{
  "n_layer": 13,
  "d_model": 256,
  "n_experts": 64,
  "experts_per_token": 4,
  "d_expert": 96,
  "d_shared_expert": 128,
  "activation": "gelu",
  "moe_layers": [1, 2, 3, 4, 5, 6, 7, 8, 9, 10, 11, 12],
  "router_score": "softmax",
  "normalize_top_k": false,
  "routed_scale": 4.0,
  "balance_loss": 0.00555,
  "balance_bias": false,
  "router_z_loss": 0.001,
  "n_groups": 4,
  "groups_per_token": 2,
  "init_std_router": 0.019,
  "lr_router": 0.000518,
  "vocab_size": 32768,
  "norm": "layernorm",
  "norm_eps": 1e-05,
  "tie_embeddings": true,
  "optimizer": "soap_variant",
  "lr": 0.00247,
  "beta1": 0.95,
  "beta2": 0.95,
  "grad_clip": 0.5,
  "batch_tokens": 65536,
  "seq_len": 512,
  "train_tokens": 343400000,
  "steps": 5240,
  "dataset": "wikipedia_en"
}
Below are experts of layer 7 (counted from 0) of a mixture-of-experts language model. Rows are named router (the router's row for the expert), up (a neuron's input weights, with its number), down (a neuron's output weights, with its number) and show model dimensions 0-255. Each number is 500 + 40 x the weight over its row's rms, rounded and kept within 0 to 999. Numbers have three digits each.
After each expert's rows: a language model's description of what the expert responds to; "mostly gets" lists some tokens that are sent to it at least half of the time. This comes from a sample of Wikipedia text that the model never trained on.

# expert 37
router:541447541477580480548482486481495506561439542441528521502498469451530459498440530553555463463514550531478570533515477497534472453486456461522544472549488492528485471452440498539441543509410528497562567516573478438573439429555559499559502490528528490449572435466566490461532546505538521529487534546453479539441458535537537554459457462498545492496499458472473443560433483517551451426471500500532515525553542497450461526494538563476471416554439502484539457561547504481526532502551546491468522545495460490577552464501482522456541515529564512497540466465521529503503533549522530505428431512446448518464401516533597472529516464417476475535461506522482463510555531480501458504475545483505505465454460439533558518491479466518535477473505572580540446530522487552459457478494519
up1:473498516526550614502510494471504538501475505509472537499492485502494538578503517482590456528411506475529563500480502502478498514528516500509501499468476475525504601507466491510463501515471541516548541546497499480510476495525525457431453495493566427509411464405510403500545501484474498502376488530483523478501495540519529487471516508446495502516502520447508435485474501463503534480498494493478502502493501513474486494479498432532453493507434501500505381478511517484451504408519506521516571425598482489438533501555491457492507509442529479488503498516501503452496542479505507503502481470395457492501528499493517501513566494367518523505501483472487497515498485501465457463585500494507473499489531608566606508509471402519618505516502507495492391492476624531521499528642520
down1:466491517494500508571558487494500519454523451527383501533520506437470574472463457543511465515498447457536536499495520561492473571487536518517494510474482417487489496490484497491516496498554577493491491496414581481468519407512512568492491462487505539508502510553481467491506556512435509518488548522502504499586516617516508498501362528447495540482472468474498517509513531517501523528561472493510498487494503499421456508473482522500509492493444512497503495420500540448508503484526451502494500348486516512422501546528497493430567524447506490498586500535596447497504500544538536509492498403457546509560527504441495500498577601555515475391417495552430499428502444496461487487572490502504489515516460573538502538429493505516536493501475601502462498438495517462500538501502515
up2:500517468454486452510508498496557540551458501412509536493526502487616455503479565484536450505501507497500499494512492472486528360563518458489492518515457494509477498503463496580479588489540493503475496485564466492497516557508616500516523492494518435512511490504535471480496513508586546510471514519421463517492499499529517502500479527533493328521504417461500498499436423512517516412498512499523626530517518532495518438470485517525549520489476473487576473531549463506471481495602496504417502524461510510490498409514459527488496518475483393465484537519550624413558480530507486496483442512435504498497518492486461439512525499487500490498440526488489472597502486500542501477468554527525602524488493500597497488554532505513494498460500489552486509453433545497487461532477545
down2:439502496542560446638590534397488543514484509518492517542486509519500435500480424500456550492530519553499488576404407478525410485573461502486648500550509415477502491492478506607498462510497488454539521458526514487538485512536516532503497483484479476556502462505501495513463464453517504530466407492482582492442526485506596499505492542427501484580558488549503539517494457500499505434496509517543553503467577503479504551480503490503470434506444581507492503472531481549503554474514497489551586451481504493503401524509484460458537488482524440398472462502508476472498491502537511482584484445517511502509460527495444500462498499507441539529464496472545545493439489529516500516516561594500461519473525509505493606501531452425500496519507497499550524515472462515505491506495492
up3:496485471471538545530495518499499487498360500444515494508482477467543515473379515550518493464543439489502500586500515504480505387506428500465509499495485498552519543530498486511488561521501473513513494562529331491494508500527469516492544451488500522487517510506523504479524507493549500436494531500502456447521417501489486507432408516560508453471512489509426505517514485475496480487510493515508631508566531581513502553508504489477517493533492452518556483510502497505477514516534545495383627499563491445440496501497453544436499504523645505494545477508478499499487485586521490505499499585487482519472505498522501494533532503526421504512479491502494508545507549511528511511487668476497525511504491552493502471519440493506501497493435519500525489485490496492351487506526452
down3:527432498495539500501518517456420481506486496513523487534521634471481407533491451523501500491503506507434531542516562525484501554515479478505606521521542518513483500509482494529500482431471521504493579578502487540417463443448464471438516493575389555427500498527559540511505344502457372505513501510493511607507463507467506522492532555509529506479488498503489497498498483511496487409545483490474572515530477515590499525506481483472417528496496462497513434482346525523536540524499500409417535490486540472501525484493499531460526499483438526491505503593486479510477437457524477502502491492489459521495532520481490478573476511486498511521498518499578471498631536503483513437573495525507513510497509488509507479466496496466500501493500494557449490534410537482521572502512503
Description: Country codes, place or organization names and number pieces in tables, stats and infoboxes, such as SUI, Canada, 100.00, ratio.
mostly gets: "Canada", "USA", "people", "Kevin ", "University", "Ohio"

# expert 7
router:512487497452545558591482503436476538463406531520564539537532451459638465495480527506539493490494545555429529513534464407506492469491421511464484526539459529557433492490446446537475557513492528489545550542530491490601488456568522527508538480519494510490485437497557483466513539480531482451507541564419466536526493554527487489459485436482540493495600482477477463557479489503495442504531449536583524524526557568426535478434585487466476485548491434478507458510529497478547470451510505542423518508506461450505495462545483499425499516539510502480497495402512535482460560548545515550500493515513478550469494522569544459584499487478488471542456540446510456546469577450498486505464527420481501480482450462553545517473441458459522542485567536534511442513495510555483508496509528
up0:451532511490507475522569500533529497501497500500498514500496446493503496460508500523630501533495526623499513541496499481507502506497488501461570497498525500464514445539495496534500489506453499474509582491512443500523504511498500502497497490413499501500551463558499497523605504500473505465446500503433501487556498422501499482499537515498479364507472499531488485511523459508500531495500499499505484501502625556551492493580521498506487525478391504504500513485500511501571486491477500480508517610485501497497501501518504523502500497513510501540377502543672532506396401500433500450445503573501499378465493465445489499620482523508478464498492531491469500498500472494497435496538565488510500498465499382499553502493491498493499501493471499543472499466505469508529451475456669
down0:541444514478501509497507498497459414502473500511432492503521423561495499492500562584491505518434473480524501557490486511469501433492498500590363395538478506498492504499607527495477472505510608504492488500528466497481445505502528483502500490570498512496486559498481499506456463569418491552414497501536521500526502513499504641450501444587477518519505464470478530500536528502419541501546560555501511526476424477507503551472484494542600505505522609505527474489492493595542506457557520504504483485447572514538454500504491485495476388495506493414506499496505498566489540497482498516561461524469557508492513496501572490530508480515487511536410586513474494512498465496414500507523527382478515490499525500467497588490496506507483503392458437487504515491529507476498531445502497
up1:583482548506504522501578493427500500499534502503564500484494500500500653533500499472503498499464502500499486388499380499497492479560493499500399504503507500515498405490494504479506501503426488502499472497527499501443499502500552499511445480564497499497501421501509525501477488499553564524484472497528501675597523488494512561502444487501493470502533484500497412526493501587501541495500479555502526565504500431445498493534487496501453504501496618529501500470507496499708500492489530498601502508439480500366504502490515497454501510524494501480484501528413469517425391501400500502489495488492494496543500497478496502490499504533501545506477500452512478490584545497493501501493499494503444469541500525523511500586508586495500494505523498512520471479499471481500523507530512
down1:444515537486497493439488507532501524490545493500500500526513507532500498572479575519440483479443441586507449480500521449635573478515508406488497582504500497506470504494479576496514564500500510533492537506498533549439517495473511507512554437553494505490496491558452481404502498417533500499542515496353525488500497498496503573514520503570531521500514502506488447381492487499507517477489505522463553493511540486401518450451509462526440369484513519501529543537419494490500511545470506504499510471490513462493462409474576478501542561511495494470500451502500515481502419581557471428501463448456496487519463498513484469491502503505524565496590514557516491442518500551499506500515532451453502501585496466503430334495521510494527489476503487500522524536498537530500498568419514
up2:628434530530502496501494499579463497504494505495438484507502526497560552583449484457480496504546499504505494534485266508543494470523508500515511499506497515550519492500489538548510553506420495500500500504483496478499502486439444494503496426544561476454437564513471478506520500499504437488477498502547501538444504504500500558499518509498479469544499538416487460350498443461519530484483333529494520509513508523406496509482510450499495523510389499504510575464506536501483505479537470515500500490467479559580547525492501517539503499587605497504547500484502489500536516488519500497500434504502462492496488557463429500469505501439497507499499499495512443505521495485413508516517489500497508381524523478536547499498509511584518496501492499499573500498502404499506498516424462
down2:509465478505486510503510509525534498522487501499436512515498489429490540508525568421491500516500500500505496540545434496501554488481556499509503429513421584464481554542541543512496502599548510485499494579473532420495507417438535490502455492492467511509498535481488553511464436502528539523534497460495463536513476643474489519503517508539491461570504489504499480478471491495508537516400401500480502490507586441489495492499499477522462500500463551527500516498492484500463500445500494462498490500535500502519510601417519514522518498500483570490500550556521543404496508546468507444484499485500505558486434511421515494428484512476501596447501439530481424566491470520486542494515466505469467444589544477482521327577506497504481382504497459484558536519432459603529502504433502
Description: Sentence-ending periods, commas, paragraph breaks and clause-linking words in prose, such as which, whom, when, but, and.
mostly gets: "who ", "which ", "when ", "but ", "where ", "while "

# expert 54
router:502400530461530530518446480485452493526507489486493542466503475457558469524462531514554465427573558572467539477491486468495548524498450462517509493528488549510492481415474503502508529504449527447519521584567439456527488469515585465522527518585516455501541448487530494452487528471479534496473556557461502501473454511518564539496411500530524476572562495477484468506441488524527459450491461536549496565528539536415529509434531509484481428514434449444552494536539480514621499433500567539450508528488425472462493475525451526506568552537474436448554430434499481486556527524537554503484465502462465566421439496517455467548539499423462423521487538435471459526467581470487487493549510480558547487429479492518527527482470478481516556464502477552521485532494514553489470546562504
up3:513452481472499499441384502490430553500508495505508470551499522543499462505559500499453504510489504469454500491515506352506506509500503499493500485496495490491501547485424502498521511501534525498495476485502490400505495508499611490505503495367512400498537495538502577535505461495483426550491535470486502509549501448475493494498498502490453502376494502535501479535558497495504551441504470499595588562632499507384500492509500483451494485493447505504576510463490439503386536475569524461555594505467469538465499433472543497523486504574494498446459502462428495500525575502411503498566498519500496514544531481551554501497473541502509495497493583502456484409508501506536380489520472506492478484523489452543503535584489522483506551504543492472499448502496509501522508502514503
down3:464493531527405511486555511492547511499498497494522519498485495495446491590498398485568492500511459499502484499480527495500503490540446501518495499497515511528504485516502528352500554501455563534373502427518447491497517406519493520539465500512431510423503492485466520501434467496492520560495476530475418365508519526502567511473502542499504517483492595475517425559392502484448572509508535514478477499485499495523568556489500501433494510540500416530339533498539466523542500486492505502461490495584489442496561523499518503503433502500479500411575483540543464528509512482420520462563504516433550468465542498497524514499495515498492552501497420493514500545498502561457418485513419465487535490487512499521432600496457499499510516445498507493477491508566456498469529499503505
up4:545504543450508489443504496565581396491500511456501474501504500489583507491485545625475451514548499491501506461493498581484512500510534465603559500509501496520500577502495436508402498490598509488558501514489523507436502505499499422450497506489499520502500517500505560532513479500509509573497517491492476419481503503481468496495498596463495428481465472470499507483485503583508504500462497506473571497505511502549480611568493502489508507535518473481532518447497515384562494494497468501521543498502503599529571487515496504510498559560478501501506451484569510490504505499510490475497379487502499544492519470494497505506504487503489496619500477511497405553455499499497485504461493502504574513466486513486493500496476516527515503530509500517512502358349504530502384372502437
down4:491622497513487500528488483505440480489493518565501589514371493500491478525497447512517513504438503518551474495477495460501480448462578432505496528480584442509427499493500467492493523559500537551561501452496508508481367443499417531469491498537500513539491479488516488539510508501524547489566469445489507556411538505434594503485522498495531506502540498492475497477472498508440461435437579486494525531500543608501411492486539486572516466555509503441516464544532520507491414500478502466492591505500487495481488466504572478479524471561458364434548500451569503504489473509456491538569478492535524532608460481496510528479528612470504495494502503498510474496588536503509516550517562486466483434462500498538466499495451509509500506502491499589413468524509506485532498517463510
up5:472493501306562544500448497497554513518494479475644496537501506508501550500521501658497468440496497509509496496564470498591548500499501503607454500563489504506499528474527503510427501559487372501538480502561557500501511508514497478500501545485499507404522518499497513499528589501540502532526377540491499481501510502499499500501497495437522489501507499564499472507497379452504506502567484501572550506496504458464485512504506520476494509502577585355531465493491498500538507576488566501519519505460502473500504544509482540499441498521458509435503494500501503499523504514504501500458500469489515512504508502386412505505466489401439479541535448498437497509436495495493548507507501496508501511485526559480474473497492478557483499388499509500481497522483528504500501474510490
down5:497523429474523498416457556491520476417504566541518499529497536532534500486482496501516562410529452496505499503497510495500548423485500541587506465496500498466601528539497549500500504536500616493438532521502410504477492593493410500503516454450417534488489543406484490506477505415496490421456526558456548565551436548552493497549499445550529493535467540480499431496546476499451501508464492561505453492485488524497493531461473541480590497502477518438478491437512500505477551500519491505504518514542483517492501610506515506565456528570427485518509428482424543456471504495521488498499501532504505543512524660504504482529483481383499461559493440497456540532456466544516451463479510503513494495495507547441482487497541502439603504506510501497501531501511498500470432556442500
Description: Quantity words and determiners before nouns: other, several, some, many, two, three, both, half, same, next.
mostly gets: "other ", "several ", "some ", "two ", "many ", "three "

# expert 12
router:473476505454528528514461447483527484456476521492581536449488449496593493517452483525507515495487510571454538515539455419525458459480495501433559515509464566538489436501450473542485534526488511473541522542479491428566501519528523476525506403467499492432479396496555485461574498475553542443484537580454515544503452529516480494482499450556585480567533452532455429551453501501470492422441497510581533577546571555464515527464535501504504443514512503503540444581528486488528502450528517531440509524500455510488551461512452558468545506509553492481534490506514528450513509568581567487476491491447483540441442516562519376501498492479462477536491527476472473536521559480562460479483515453487563457487486480531538475515454448520542493495553533497560462521429538561486555560496569
up1:520491498492500591528533496505467465502500486485467530506500506516498498502494502515480500510497447492503446502528495499516503476494527467523501484622490500464499546500503500454501503500511495529500559653500501461465500459510455500495463421563501487480553544449514502512501501482500506507516599497469492500501531569549480525496477453514354493495451490525502604456466470545501491520499478494503498477544499497499543506424518516443490493508474500489500561493473468502501579476500446585505501557500476564505500528450593496477541505464496497663519495500642503555502526523489452499498558501508501483494495499575454481520607501444506514493496509498425503419572473541540476495568554447506503432465558497511580473473411445492500500487530497593497495507500500481496504410500355
down1:498486532476503534504486488494501499485467589501502534427562470472458450504498539509495627526502499501516397509497496487512447460468549462475495567516500499429507477516502504546500516436487491497465503518456551487504506502447519499489546490528478529436532496503495476497502535470459509499547504496512453497521513504500490474523501506472427551401473509479490618545501512495500506477503542502509491546517547400505496498573466421496535497516523496498501448498504529507568630499429510498605516485491441520505500458430500504514514440502505502500492488549499469442445525502467504494501563491606642489500340459470517519544498502512470545567510477443432462455506501507488524477533484441454485418569546523462517463554503495501498498452496577521469482613481510504605457566465478
up2:507488504495498439494394578493521495499501499505589500410529492482626501463500502500506500476593500497463494462524393530434494501501510495495441485502498500496500488378500498494482534578499478445506496485501410457461583525568511500559526499461499562508525470498499507501524500499499499501505544502474496487573495457511505517492547337519542493500501476517505505499599507503502492420498485499499506583500496502483500489526501511509501522494574559561475572502453586481393483499505516520465505500496489333491496508492449503517483550504529503461465497501502560520458500504483482506480507472496508499501540501565510427518509503454446502664496502512558509494454444464481501500489518500500465499494501502495513502613457480521558461509500502563504488493504502499501507385514408
down2:503390554490452501438615522468458501493613555499538486498501500466500515507511501448458498510528577423508527475526481523503602483494513437517420467478480484535501503514545515487502553442501576500526468480447500505494522471509481485483433482502467461488510490541486503486500486502519501622514472502496456489508497473520499560507467576496477502450486473550530511493474491552504723500534520502508493519532508499467461524506452507403512518622503502558507499546436492513478613525486505469462564490505498538518510420543479500496503523539504488487506405493483478500498498430432516498496521505563508484494516638428556516532530503502465519529578536495473500447501510499489485482547500461481495568557543531490498497500451494449521434498449495539459470483504507500425531481471506
up3:490508555384521494476558488512496441498498541502508512493534500429510383518499500505517496513486509535512513565511503517500520503503483471500559522491469501508493516482497486497450493513538455484501499509511485555595491514505481579497476540490526510512501378488506499530514486498495550472530524479460512514561422492501540511487499502534495502492500289455507527531670491468500500538482437487484534499497461507507471467562527554502489506500485499513495515501502500425501495330530480433513552486500500412615598497485502513549489505501518497551494490504498482520462524513408450546484459476462492510495500497457521405593501437450433499570497504498504464507497464488401503471576504496503491599501469511501511500394460506500473499483519499508501500493448502503517501514501467
down3:509498488464505516527527591444392497499370477542468499499491497480469532587459457490490511489534496594551522504390622499545487533523501498416542506519507499480522527477470527500447503482502497495551508485508512487506479528531493544522500522471458500486505462495496527525452494496466515498493501491562501551499515487529573501509492508516502493500494519444479426513514486498450543488537463496549496479486498511492499504460519496497528483438413489484519485532506500553509438584493499503545550460500471509497518500487499517489380556522530500504475498539496474506543551497506426502538546513513497509487532504525502508435511492513500500486500499361505552490477498537497457563499481501527471544443295499533552497319506431422490526554530594498501486485436497417502532553483470
Description: Auxiliary and linking verbs (has, had, have, been, would, could, be), especially has/had followed by an object such as had no involvement.
mostly gets: "has ", "have ", "would ", "been ", "had ", "be "

# expert 14
router:483481477463560534507398490466530539494477486454567489499508522559533486484499555530452527461485535557464548489578468432535495468470481470506509505509457515548390486508519477581468506481500528508551514523509460475529522466530544473531461474544542504473527468431580502440547514434528499496498502520447482534450476536507573534458464444541496444549553471486486463542534504533504430460437503510511515507514533576419445459527552562453456483540503473457505483486558495499507462530521557531448552497462459494510470500505528524478511541448598539426530465456518537504556506560618528494445502508477505512540498536562564470526529479523511447498465575450506512584513535464544427506529550483540492418392440453521582514504483503474549538483500573575553418484451492502438509494517521
up2:523527501501517472514433459474514398501448499509504560454511519488606499507480581519507459499494513444434496508425517525549506502506487566500497500498517499500510499426510493500394500508713534420496500487514493523520487466500501504508532501477481511500462490494492505494484500519496491443496610448503483513598517517511505493553512476470501502502551492572510505495500487549528466493489467441520498504500502497499522500505506486528499476500633489607494502502511509491508501476472476496497500510573380494542487418445491557577502509521475515488512500510507520495490494506499493504469500519570474500511499501404492505498534498355499439493527525487453522489366544423484472498519498504506569558486543543536503503579497417505470497511500506581503514412465405498451475539530543
down2:575469494503502494512502441483496471502416442503625488509502498564503469520548580487589500533531497495516499602498556445413495506540455510505504597576538474501467483534505487525488481532453410499501495531473504499555442469469501450564545499495591522500501480606505512467537536508598505490474498516525442527524489479528519468494491503493520495485575526499511493500487482513496466511499527488504496500501517602458511497543500435489455457620544495479519475481480501419470499615534493503529536503531514647485495502474504504512421388522419482433480500549515473478514516479499398516444521463486327493479501455508499539502481500501512483474457493453500503473513468517491498505490523494508506505501528516490496434563500482512485512565520556546521587500501508498489448481502498
up3:502502497493522489540483453515497475496509491531545527486517499523495503494501488504474479506510494504506556598502511364496504528486409519452510397556490524454497476500500494507513497484607495470487683491515500459539472598550528507511533497490485476465443504665378503506502495418493499453525500513448508496540534502501528513411506500520524498488480463478482488496500493502502490499502499507523486493489495603506647468486496500502378498499490516552500452531455476488503389490547489500539508530485512496477500538499487518571509448543503499502522505654492483490429572506496506553497490513516490535501505572497505490502497501486446503500439503510558496518506501497455515493515516418476507579485502429502486502484495595536500497500514489419519494442498481518560548536489529
down3:522477603542458509416524530511494528577468505488500497493444514491568476489489480497539476496495499514499499491500524511471499459410508525482501527424498498511518500501481494506506496500494522542555483504492527520552512552498498506499500555497497498488538492494510502501520486579501497501502464614503636351513506509555501485490517551357472555478497483514505440400525428504490518466503502483448505453516518503430517476488437501509514547516496524487485500527500496501423499364516494508549503512505493456610516454497501515490495510502342485501522468460478524545509407600563510422515407494510471578550510489522410501499510424501581536503467482465516502495505500491491521508502520491494511467499514601511491499480507474517468480505461507502510502511488606501378475503501463
up4:492484565516493497363500499446503389505493458498547512496526494518475498510505627521530487407507497514515359500505529507500511497521495501542447517482455499502511488501513396498500514532596496496500497405513488500506495502463491483660421511484576475534502581563526483433504494558474502462490514543507499483540520501479497511506461517525502520422503441517447507504500495445510489501485444496521523482500532497637508506514560483503506495508601405532496506506484531521467422495499516603479629501505485489541496447463489508506489464439535496554422470466483428498464499503527475523502528461467503485469496492482511531501502516500498487510493540452497499600523572543428517495475494504505501510479494511505549445517487556445496462501494626496508495567518500497466485472531493
down4:486622519498517574499516541571443531417523629526429478504509505544421583434501499484460490492491459529484535544514482503511487498565512496509403517494500513520472535496483509500492501507353464370420472426508542530495480482582449491472519504427496492489489471495525503498447500541493493503501498478564514500496502524505500502500504459500540497540518539490496488500471501514621567484544518508420474516500445444404513508494501508518493544480498555515478442473500556488524486504476437525414466492501501434511500499497529502527513463518509502505513557491497496505445526483517473561472464522618439513509469499512497422480500436475490506526482532555495523522479521536502480495551520502490474505683454511480405500541436471552528495568531499500510523508465493466574497506521525
Description: Sentence-final periods, ). and ." plus field markers in taxonomy and infobox entries, like Genus, Species:, website dots, specific epithet (.
mostly gets: "Genus", "\".", ").", "genus ", ".\"", "Binomial "

# expert 52
router:517445552482559467514484483459512515560446575494533518524524464455501489517466541536545461450502582517479568528525468477529483465439481444536547492545473515544461466437452494555470528545438537513543552519546461442582464414576558465516520435546545490431558456446569502467527522470529534544517534518489436530477462529551503532477423478504541478507498444499467465572461484548558457423483475511538515502494503495437445545469547530441468460533423504474513488580513504472529511520585540509450532539475434482535509443511501532464513511509568504456555456485548523497520530538535521526452442507432456574437431565548574463563531463435467474549487507502513460519536538468485479488482560460523493456479477453540570482512464471481557504449501552568558430546505503521492474508490532
up2:506501496430498487609511461381501519516473520507500531515565458490596455501510623498492510497497521501512465503570480496486462466491420450472503490597481499489505517467505506512500512521492499475487541505468506501493499497514579496499502503472523495502507517503496487504504532500576530439489489472465447453496486558566489500497458407598492439450528400502502496536501465497534454504493417511498488512479498639433521495499510500580532482532513497465645513487532507465519510481542420437488493476502495483483499363568519547474496488428500511441517504505522498495476516497478527490475470514497417508508474508500503465571563480467478430569500591498447545484489512477536510512596499492542499496472500433523487501491515491511524524541511552496483399503438566540504503612499424
down2:399560442508461490500506562501437489458489468513501384537473499497459477493497520550536488547495458460512500473520553475490504544486490494496559501487456525460517544523505510454500499495528466524500503512543518525509492527489540548509481431452467500509491537489510474467471498498519531511528411499495445486500511481491403501519505505545541499453493501502449504554473659461532526503566455464526479462513544555545468451488496526550470496540471461482483504513499446420496545505454475500533542535503481510500482408502500399474523496485494523587477499468495461579514481493496562494503502482536496535471552514436461499442379607498534514537498490501562522520482515501535510526427495505528465501503467516482460500368500501574500599667499549512415450501500427523506461470596514
up3:490503499495500505498470474499526474506481527501521557491580497500512489462544505513575487496473504519509503535489505485499298510493515428466484456509504533467491405492450468547512501503579441496528502495496543463498439499463529516562463514470509500473520454394565606504529504485514495395482540534515490529500492501472512511500526475550560500476511464510481420581485351522509511420538496452576494515488488494498531495498493401531500490550482442514506490483443461473508500526518496490461526570511427441488524568527454535508513498560576510505655481496501578498506491499497543476500466495469439524418500545527534501496614502495502585515487549492523501500463496495479489484479592491499581519508504439505526471544496490506484489586553521531479478508502468570516500492491491
down3:502521505513501491551508500412484651515430514518575519510500495491501416481564471494512511477544458498538498520434511490530483493360357473398413500473487520487554511518428511512475501522487504476519555504495567472502495462546525467489600480486517419534510620484546508512496500553523530486480525587469497463497497502415530489465501534514518527618563500496552508517484479487453444457554448473489510584498527487519537482483507505530457487417460501531468488513498490501480518508538552491493505470547526409499551513438484502511518582486415513467490460526491488489484466517509524507493499410503487501509471496458514480494496612506527456537521493477472502459447501562514516518438477507624512510428423502549524490500511496536523499445500495512422517506496466502504505502502498
up4:483471574335529522493510465455511503507418499479493499513490501453495511534461545491574430503487496541501484506489444523547483473516421490499521499507477493511466428502505454536479517546506481466525528490471430432549524497513487505495453417501490421482501516382536534508483506479624495448498511550508489591495497474506500568426507507500523469504559445431498464523490504554525498512498474578536520508503521488437487492448593518493512408552486460496564472491501506491525463458625532459499527495529492468544511563497520503422522573507569443503505436500490505500488493565500486528483464494498475508501473540503490502511507502475465508573499574494495515516546490463509499497493574395535526501477414463558498498524510515517504481549503515628496445499439527520507494639551514
down4:496553475551495474499485488605400524444610494514512508503487500495527518510469526497508522509380507459474506520502423465571531461502500497513409541501607517505521465508452500552496555499513499424491493494493466510571526497562510488557489460428485473419508509500474522506471482545596512511487494467462598501466511495530487514486501475479506492500437441451505489492459512497541589415530426506495481506521438542488492493469504523486502503528497488486560536539345481526498495484509508507495519500445492480524470464499584516461499518561500488566569495474492505635517608489445485499488513537444504498537491502477492473489496509546416501487495502543500545499510501543478564523401484492499510490523507454591585533509504509448519500503547502516514393458437526420469467493518447
Description: Final digits of years and numbers, month names and line breaks in dated text and tables, such as 196-4, July, 2,150.
mostly gets: "July", "century", "Championships", "final", "competition", "40 "

# expert 20
router:547450486484481510565512459459518452491476550510495541492557448489550450507482494528515523488484550555513510550500477425537453472472433456467490498517446510524453492486429429518524523518437510448496552542506455433539518477496562419471524484479538470500533423461545465405541550504545582438469566530479477530515481508530533500497538459568505437545520469458470486504445463555531424433523496569554520472527576583464519569494572462460482491550455422492537486503516452516539548479498494528465537471474515426498518480487463558464564547499530500440565491461529520474511512496542542505463476548452479539461479486549554510564556515464463475536486556475431455531529590455516455467487550458543501458437453431562568522461446481496562521516501489548523513526438493594465524502531458
up1:464471508494500501546493529499497500524498473496580496500578499492440510432501500526498491461507429590501491499498508521473499405502500403585548468506496516532433504497532489500502500504522563426509481505499393531499503494501500498492488511509523474508507481505500506485503663500549451500460534496606551515492375516494503500501494420457499602499452472501497510514602457490502489458491528681496493533502501506484462516503499509497446496502514453444626499521502522439519500501498500499501497487442494491490479485519495476501531454503478501609508438497500494470499447502512517558552500501562498511517540472509469501442502499504483466554452528348483422495596501580559472505535459502473514515504513482499553462504505491503502476513498502512492509497588494490448522597562513
down1:497487490585547539495508505472500541518509502497498493420454509542501508459470500483485507486419498522499475526494459523600490494502503425520526517485512479485497408605521505381502501470579553482519571502492456492502387502494476459456507429483450457485499386458488490468511533543498507477500522481490454565501502524659429547475557493462514573527533532504496499493515487526429608482502508508540516534502468412497654498553514474496518526523458514528565571498507437483497462513497561455494482476490496493491669498545499443620464411509491498516491501498497516468518452495550502497482396507530485553472474441510520499495500477506516479507500502515530509520481524500545478518449507496501493495455492555501516500503533514485497518490494467514417468489503504513447478521473501
up2:527504515538492490516500458484488502514503501501481562498501456504483511504500510487502499511478473543508473502503496562499474500506413498524496500568409510498456487507434488485500492532445557465500621480510502416491492506495504499515500479522490357448496441475472492574486552492565579554491430526500470481541484488497587520492498567451505525515520493477502404507416479501500494521502496513506515492494440532506566461519509508487496495496498475561516499506496416543752508453502502498531510503498513588499440511496501510478503461451505498494502501496460419523496500512450541497481495499498492511543505512463580504507578501498449441499537539474550540495529543495507389552475475499533485520462463515549510501480507481432496457397498501364525480520581503503468584490549547
down2:473498463423500500515504486479447493532542578492492498495553538499497475503346497500506495432498475510521489514507479522523526499502634517498528500507466504461624623466495507459516492522495499490497562433481441499438493500498494487505492498438501511559509517525500547533463438503478500524462496497470524478542541490434504504507467517491580414524502499500490477504502571502468492499562628506440510498508528497473398500502496502500428497615504496530596489504640467487471501504489508532468509493503461498488544533501486442537514502480529476489504476501490463505459558471502533440517539551565546623491509502512503501437508566538538514501493473505508514503503521440500498614524492498496481480508514498514521502293497486481497485577497474479451500524460501512504501503519507
up3:508499532558500544428501499487493485503499508501532448502538406491503511462504503499511498479495531554493497589510483536481468498488489481524500540505495490438487500485526501500504524508501504499502471495470515499497556497552503442496611377482533531500516606510465395519500496505563507515425574458502429430496482501541483499509490521474639516502498444510501495522477482430505417382500470500495654493497509504497514494498477563510512529499509564527537504494501517454469528491497485500505486461516501478519518510504634513465500427405509486499494502487495499501469493541513501521493507480496536476528447454493598511500557502409492436540498503495574501566510407562492524461496516500501500500446354505665506494478494501500500473500500504494444465532602517486502481500495491
down3:596458500495473497533517538487507545507492501498518464491503423486500492500513487501486478559525621498520495497503479521498503463496521499488523448503631524503527504436531500500492513627505484563532412504499501495498481521513497529610514495501520479430498487503499509494615448549565561499449511473521580494486500490464518512412500504531556492605499432519487421304496493477476430479514501502493497464551435487496358537459500503479497463491490500503489508470500584501481495502499502500560519550532500444501497554546451489411544510427488523516519458499511487480433559494505499538550504497531545451482537509475427521503430479501483494537496502467524469560499512500456501531516473556474522486519477500508528438524498534501452495536569512503430519507494457485504507401417494
Description: Prepositions and verbs introducing a following noun phrase, mostly of, for, with, plus including, such, shows, contains.
mostly gets: "including ", "include ", "such ", "includes ", "using ", "contains "